python train.py --num_hidden_layers=9 --d_shared_expert=0 --normalize_top_k=true --balance_bias=false --norm="rmsnorm" --rope_fraction=0.75 --qk_norm=false --init_std_up=0.0314 --init_mimetic=0.5 --beta1=0.9 --batch_tokens=262144 --max_steps=3077
Below are experts of layer 4 (counted from 0) of a mixture-of-experts language model. Rows are named router (the router's row for the expert) and show model dimensions 0-127. Each number is 50 + 12 x the weight over its row's rms, rounded and kept within 0 to 99.
After each expert's rows: a language model's description of what the expert responds to. This comes from a sample of Wikipedia text that the model never trained on.

# expert 22
router:69 49 43 53 36 49 62 53 63 63 61 63 58 58 73 49 49 53 73 65 45 57 50 30 38 36 53 33 49 76 64 62 64 49 68 36 57 42 59 24 42 44 33 54 43 70 55 52 64 47 62 23 55 57 31 45 56 38 75 55 57 49 48 55 57 65 60 51 48 50 34 67 49 41 63 40 40 43 52 57 57 54 51 41 56 42 48 51 51 20 67 68 68 59 56 63 69 51 53 67 44 53 34 77 36 55 39 62 47 36 59 55 62 63 49 55 56 40 21 34 51 47 44 43 47 64 34 49
Articles and modifiers a, an, the, his, more, high, own opening a noun phrase after prepositions or verbs, e.g. from a, more self-reflective.

# expert 23
router:39 32 51 61 41 42 44 66 49 52 47 31 63 48 63 46 60 49 57 40 49 63 39 64 34 56 81 58 35 33 51 66 51 40 46 32 44 62 36 55 54 36 55 66 60 49 51 63 15 40 40 24 39 31 46 37 48 54 51 53 39 65 40 36 46 18 51 68 43 47 80 67 41 51 56 35 51 68 47 56 43 54 41 58 53 41 67 66 40 54 70 33 61 37 57 37 37 39 52 32 69 60 59 71 42 57 49 45 45 37 48 46 47 60 34 51 44 40 47 42 64 43 57 50 32 55 39 52
Noun endings and common nouns after determiners, especially plural s, -ation, -ions, as in names, publications, season, years.

# expert 7
router:49 42 58 48 55 63 58 50 50 51 61 62 56 37 50 55 49 40 32 39 53 57 22 37 45 55 40 58 31 47 48 56 35 53 16 52 69 63 60 68 36 45 16 51 64 33 31 39 41 47 46 45 35 44 55 27 52 45 28 52 57 42 49 46 32 27 60 43 43 51 49 31 69 55 47 62 61 43 45 66 66 43 50 61 41 39 71 56 56 81 46 26 37 68 42 40 43 60 49 70 42 20 40 54 49 58 65 57 42 52 38 52 62 36 61 52 62 48 43 48 48 53 41 61 34 48 56 40
Function words the, and, was, is, are, mostly after a comma or preposition in running prose, e.g. merges with the, and.

# expert 19
router:60 56 48 41 61 74 67 46 70 73 45 36 41 44 47 42 59 48 63 41 63 55 38 49 41 55 44 51 63 61 63 47 57 73 60 51 47 46 47 71 36 63 55 55 50 26 49 56 65 45 35 49 59 64 54 43 48 52 61 37 28 56 42 52 67 48 52 45 53 35 64 79 57 34 65 55 67 51 60 49 52 66 56 80 36 65 51 53 44 37 51 57 53 49 21 66 27 53 43 41 27 41 42 65 41 65 48 59 47 64 27 44 75 37 45 44 56 58 63 45 65 54 54 21 48 40 52 54
Periods ending sentences, often after a year or place, plus spaces before numbers in tables and dates, e.g. in 2004., Hull.

# expert 24
router:53 60 29 56 27 45 45 53 53 53 40 54 53 36 42 47 55 46 53 72 69 33 79 34 35 55 64 56 54 35 60 43 50 55 57 52 47 37 72 52 53 54 34 42 65 49 26 59 41 50 44 69 66 60 56 50 48 47 58 60 42 63 88 50 38 35 41 42 45 58 39 34 53 32 35 45 57 64 39 36 46 63 49 57 24 79 60 43 53 41 52 54 55 43 68 42 46 65 40 60 66 58 49 42 61 28 48 50 46 58 34 53 44 81 47 58 45 47 44 63 43 35 50 53 36 48 63 77
Pipe, dash and === markers at the start of a new line in tables, bullet lists, infoboxes and section headings.

# expert 14
router:62 68 32 37 73 39 55 41 58 54 23 65 36 49 42 73 39 37 54 33 54 44 33 67 41 62 56 44 54 39 54 35 52 57 65 43 42 58 47 47 55 75 61 36 38 70 52 48 60 67 58 47 68 51 59 57 48 43 46 59 45 20 45 41 38 30 42 48 43 44 52 47 50 55 50 70 33 32 39 29 30 54 71 45 48 40 39 28 31 60 60 40 49 52 57 46 37 53 67 68 40 40 64 48 60 51 52 60 55 44 40 37 74 61 62 48 40 44 51 50 31 67 43 54 60 56 70 33
Past-tense and participle endings and common verbs in running prose, as in discovered, attacked, letting, used, made.

# expert 10
router:61 43 72 42 47 39 41 44 47 41 42 27 51 57 40 45 29 46 64 36 60 99 25 41 57 51 39 32 37 50 55 45 60 52 63 65 61 54 47 37 60 35 79 52 59 44 64 43 67 55 45 74 19 52 39 74 49 47 48 54 46 42 43 50 53 24 41 56 52 60 47 48 40 45 55 48 55 66 57 30 54 50 41 50 45 73 46 54 54 43 30 57 41 44 46 61 46 35 59 33 44 40 49 46 42 33 28 52 62 36 58 41 68 47 57 43 55 52 39 55 44 53 45 47 38 42 40 66
First digits of four-digit years and dates, especially the 0 or 1 after 20 or 2, e.g. 20-1-5, 2-0-09.

# expert 27
router:35 57 53 66 52 52 44 72 33 50 52 56 41 48 26 44 42 67 65 60 31 32 41 70 51 44 58 60 49 65 18 46 32 62 72 56 48 36 53 45 45 56 40 48 63 64 48 55 74 35 33 38 55 49 51 45 59 57 60 50 49 39 53 67 65 49 55 45 43 35 69 35 42 61 43 43 49 63 54 56 37 49 45 36 52 34 71 64 34 54 46 62 69 48 62 47 55 37 67 48 30 57 44 37 33 47 56 65 37 41 48 48 62 43 47 51 59 89 43 47 51 33 63 61 27 55 66 39
Opening parentheses after a name or title, like Saltwater (2019), plus opening quotes, coordinate primes, degree marks and non-Latin script bytes.

# expert 16
router:67 38 42 58 57 58 43 30 35 51 59 75 64 61 68 52 47 27 41 48 66 45 41 61 68 52 59 19 44 45 74 51 61 58 51 29 48 61 73 39 58 52 62 54 61 43 59 52 41 44 45 83 50 62 36 54 87 50 36 38 53 38 53 57 60 58 51 49 59 48 73 50 37 73 37 16 49 71 57 47 48 58 48 54 31 55 64 51 51 60 59 54 36 49 72 47 48 44 62 47 48 37 48 59 58 29 40 53 60 53 62 39 47 49 62 44 54 48 51 55 46 32 47 57 62 47 50 43
Middle and final digits of years, measurements, vote counts and table figures, plus words like million and century, e.g. 198-1, 34-3-0.

# expert 2
router:63 51 51 73 43 69 46 39 59 54 28 56 34 57 53 37 61 52 48 43 27 48 55 51 50 50 65 54 40 29 50 42 59 33 35 39 57 49 78 60 39 58 43 49 36 55 60 55 63 43 44 69 30 63 47 50 27 66 65 64 52 71 37 73 42 52 54 53 51 55 45 44 22 50 34 51 46 32 47 33 48 51 64 55 45 50 54 74 37 41 62 33 78 52 52 42 59 42 41 42 58 50 47 54 45 64 63 60 53 49 75 47 77 44 37 58 71 42 56 53 31 44 60 51 54 81 51 55
Final syllables of foreign proper names, mostly vowel endings like o, a, ara, ina, ville, as in taiko, Barna, Kuwait.

# expert 11
router:57 42 50 37 63 51 43 51 64 60 53 49 44 34 77 35 57 59 52 47 59 49 45 48 47 47 38 70 60 40 44 65 33 57 46 73 50 45 42 35 37 43 37 62 57 64 37 43 53 38 34 47 44 31 41 48 47 46 66 68 62 61 54 37 33 67 43 30 64 54 76 42 60 29 52 35 32 57 61 29 79 70 66 51 38 46 18 48 42 56 22 43 46 57 72 45 40 71 64 34 55 64 62 55 48 48 48 47 48 39 38 57 58 50 65 60 52 41 36 52 63 40 49 43 39 43 32 46
Hyphens and en dashes joining compounds or scores, plus un/dis prefixes and digits, as in Two-party-preferred, Swiss-system, 9–7.

# expert 5
router:64 44 27 29 50 45 44 55 48 34 41 71 39 51 44 53 62 72 49 32 43 41 73 57 57 55 53 48 55 46 53 57 53 38 46 71 64 43 39 75 56 74 50 41 68 60 46 48 48 40 38 66 81 25 36 40 57 51 52 51 62 67 41 38 49 44 41 24 34 80 43 48 46 38 48 35 30 60 58 54 60 50 67 52 59 58 57 64 59 46 54 42 68 54 29 52 40 49 42 23 49 50 32 72 41 55 49 66 53 60 40 54 32 44 61 51 33 65 50 59 45 50 55 43 50 42 46 67
The letter f or F as a word piece or initial, often mid-compound, as in warfare, gunfighter, wildfires, prefers, Manfredi.

# expert 30
router:43 65 28 35 61 45 30 67 39 54 42 54 36 42 40 36 59 54 56 64 60 61 40 44 55 71 65 44 40 80 52 45 58 45 56 18 39 49 66 65 40 54 42 39 59 35 49 49 57 54 54 55 52 43 49 64 51 69 35 54 46 56 49 35 48 47 54 62 44 52 55 66 55 41 52 46 25 64 23 51 77 43 39 51 52 46 62 36 67 52 55 39 35 56 25 41 50 63 50 39 55 65 40 60 65 68 68 35 30 55 72 43 74 57 43 48 67 45 47 46 40 42 39 70 45 31 44 53
Country, state and city names after United or New, like States, York, England, plus endings like -al, -an in foreign names.

# expert 20
router:38 42 61 59 59 55 49 42 51 34 66 21 48 44 50 52 34 65 41 55 52 40 64 45 50 33 52 55 32 47 27 63 49 40 21 46 45 40 56 40 46 60 33 45 25 51 40 65 24 53 55 25 71 47 65 61 36 49 56 38 39 57 40 66 51 65 44 43 46 42 49 44 66 49 45 61 50 17 39 69 59 35 62 53 84 28 41 46 41 69 52 55 46 58 35 55 59 68 40 57 49 42 55 51 49 59 57 46 41 45 79 64 43 54 47 51 28 42 58 53 49 45 54 71 59 54 46 41
Capital letters or first syllables starting personal names and proper nouns, often after pipes or commas, as in Kh, Ts, Sal.

# expert 29
router:49 71 73 55 38 20 54 81 59 45 31 60 47 39 51 49 49 45 48 28 48 65 34 57 59 67 37 45 68 41 43 44 38 57 62 70 50 73 31 52 59 68 65 71 47 61 41 28 48 25 45 47 69 46 43 54 57 51 54 52 52 78 38 50 44 28 54 61 54 65 45 38 67 56 43 53 65 50 24 49 47 63 52 55 52 43 64 46 54 37 33 60 36 58 66 74 46 57 46 60 60 54 56 42 46 42 43 49 51 59 53 47 45 46 39 54 65 53 48 59 64 72 44 39 53 71 62 59
Single digits and spaces in numeric table cells, scores and statistics, plus stray byte pieces of non-Latin script.

# expert 17
router:35 75 55 74 36 46 41 29 46 52 64 63 53 35 54 48 53 71 34 47 54 60 46 57 47 47 39 64 49 47 43 44 56 54 47 58 19 41 55 49 62 52 44 56 40 56 44 45 59 53 48 55 44 73 74 61 35 67 36 69 46 48 75 48 65 65 49 51 66 35 51 56 50 24 84 72 52 52 81 34 47 51 41 41 51 55 39 44 59 33 50 46 55 48 49 51 34 55 53 46 53 68 41 41 43 61 58 50 60 45 43 44 20 67 55 47 53 56 43 53 61 73 71 44 52 47 45 23
Month names in dates, the syllable an inside words, and prepositions like in, to, from, as in Afghanistan, manganese.

# expert 28
router:46 56 55 45 38 63 66 32 68 62 34 61 62 49 67 56 48 18 58 51 47 45 62 49 42 39 62 65 75 47 45 46 61 38 52 59 42 32 39 44 28 44 50 67 56 40 61 58 55 55 49 16 48 78 54 57 60 52 42 51 45 38 61 36 45 27 62 36 49 35 38 49 51 63 51 59 58 32 43 70 44 47 55 68 51 47 65 50 52 59 55 38 55 33 74 27 50 43 58 42 59 46 37 46 21 47 44 36 53 54 41 56 40 42 35 66 39 51 68 31 46 52 27 69 59 47 47 59
First letters or syllables of lowercase words after the or a, e.g. s-ales, p-andemic, comp-lementary, alleg-ations.

# expert 13
router:61 32 35 63 32 47 55 71 44 40 76 42 44 48 33 46 56 53 48 54 41 45 65 56 39 40 59 47 54 33 62 46 38 64 56 31 55 65 48 42 44 47 39 48 46 49 45 50 71 57 41 46 55 64 38 39 63 48 45 32 50 38 53 49 47 42 54 69 44 80 63 42 65 47 35 36 40 29 34 35 22 41 52 63 51 56 34 56 56 40 36 45 33 50 49 55 56 68 68 34 46 57 46 28 46 54 63 53 67 48 19 55 38 54 52 38 47 63 64 52 77 57 61 16 48 46 36 54
Endings and words like or, er, ator, member, part, character, Regiment within names and titles, e.g. Man-or house, Klost-er.

# expert 12
router:23 57 68 45 38 43 43 45 56 49 37 47 47 39 58 53 76 44 41 40 56 41 58 67 48 62 51 32 55 51 46 39 58 44 54 40 56 29 50 61 60 42 61 52 67 51 28 34 56 43 51 45 36 42 47 23 53 29 55 40 60 54 48 52 46 55 12 51 72 34 51 44 54 32 49 78 52 55 68 54 38 61 63 57 21 52 35 50 60 45 29 73 67 57 45 40 53 56 61 44 59 26 58 27 49 41 59 58 40 63 44 52 48 66 60 50 55 47 57 35 47 63 46 31 56 42 69 41
Word-internal pieces like c, ab, ill, ell in Sul-c-us, enfor-c-ement, Mur-c-ia, plus line breaks ending lines before headings.

# expert 8
router:27 46 48 57 61 44 49 56 61 51 60 44 52 56 34 60 59 60 44 50 42 38 56 31 23 58 50 50 78 53 58 13 61 48 42 52 55 66 30 61 66 42 62 49 42 50 58 49 41 71 62 71 71 41 68 30 55 52 38 53 57 56 28 59 42 82 46 30 67 35 57 50 61 60 42 51 48 40 65 41 41 45 40 37 74 35 58 63 45 48 68 64 28 58 40 41 50 62 64 63 45 39 59 74 58 45 48 62 51 41 52 49 44 49 51 51 49 47 54 36 60 60 44 39 41 61 50 28
Pipe separators in wiki tables, plus colons, semicolons, slashes and closing parentheses in lists and infobox fields, as in Plays:.

# expert 21
router:44 57 70 37 44 37 49 50 66 63 50 55 52 72 48 38 53 52 62 76 46 45 65 65 59 58 63 49 54 44 50 64 62 56 46 46 70 54 45 40 43 48 45 58 29 60 65 32 47 46 39 56 33 48 57 53 44 39 40 29 77 66 44 49 32 68 63 45 27 45 38 62 37 17 53 51 41 59 49 57 51 41 47 41 50 57 14 52 63 36 56 52 58 51 63 44 29 41 64 58 65 66 53 36 51 52 38 39 39 63 18 30 52 40 64 48 42 58 58 64 44 60 49 64 65 52 42 66
Commas separating places, dates and clauses, like Santiago, Chile or December 20, 1984, plus and, dashes and semicolons.

# expert 3
router:43 57 29 39 52 61 72 32 23 40 38 34 49 46 58 41 59 60 50 47 46 49 42 57 55 38 33 54 55 31 58 63 34 31 54 60 32 43 52 57 53 65 46 70 57 55 62 40 62 51 57 48 61 38 23 63 51 67 44 44 58 55 66 62 45 73 42 67 65 30 32 65 54 61 49 54 55 55 42 51 58 50 58 37 37 41 71 58 61 38 50 53 58 64 59 62 70 33 33 47 38 60 45 41 57 48 58 41 58 66 38 50 20 38 27 46 56 38 69 49 56 33 61 41 73 43 34 61
Prepositions like of, in, to, for, by, with following a noun or verb and usually preceding the or a.

# expert 31
router:55 40 49 67 68 39 41 49 67 35 34 62 49 45 40 41 56 62 44 40 41 35 61 58 53 55 38 50 34 47 55 47 41 38 53 70 55 64 38 64 64 40 61 50 58 56 32 45 42 68 59 26 18 40 55 58 44 32 62 42 74 33 47 52 59 77 58 45 55 62 46 45 51 60 65 38 41 53 53 42 46 30 51 67 35 56 32 49 59 50 65 42 58 48 35 67 68 51 62 34 51 68 57 44 78 55 39 37 34 53 53 51 52 56 33 52 48 47 45 41 65 74 40 47 45 24 57 24
Newline tokens after headings, list items and table rows, plus == heading markers and table dividers, e.g. ==Music== then newline.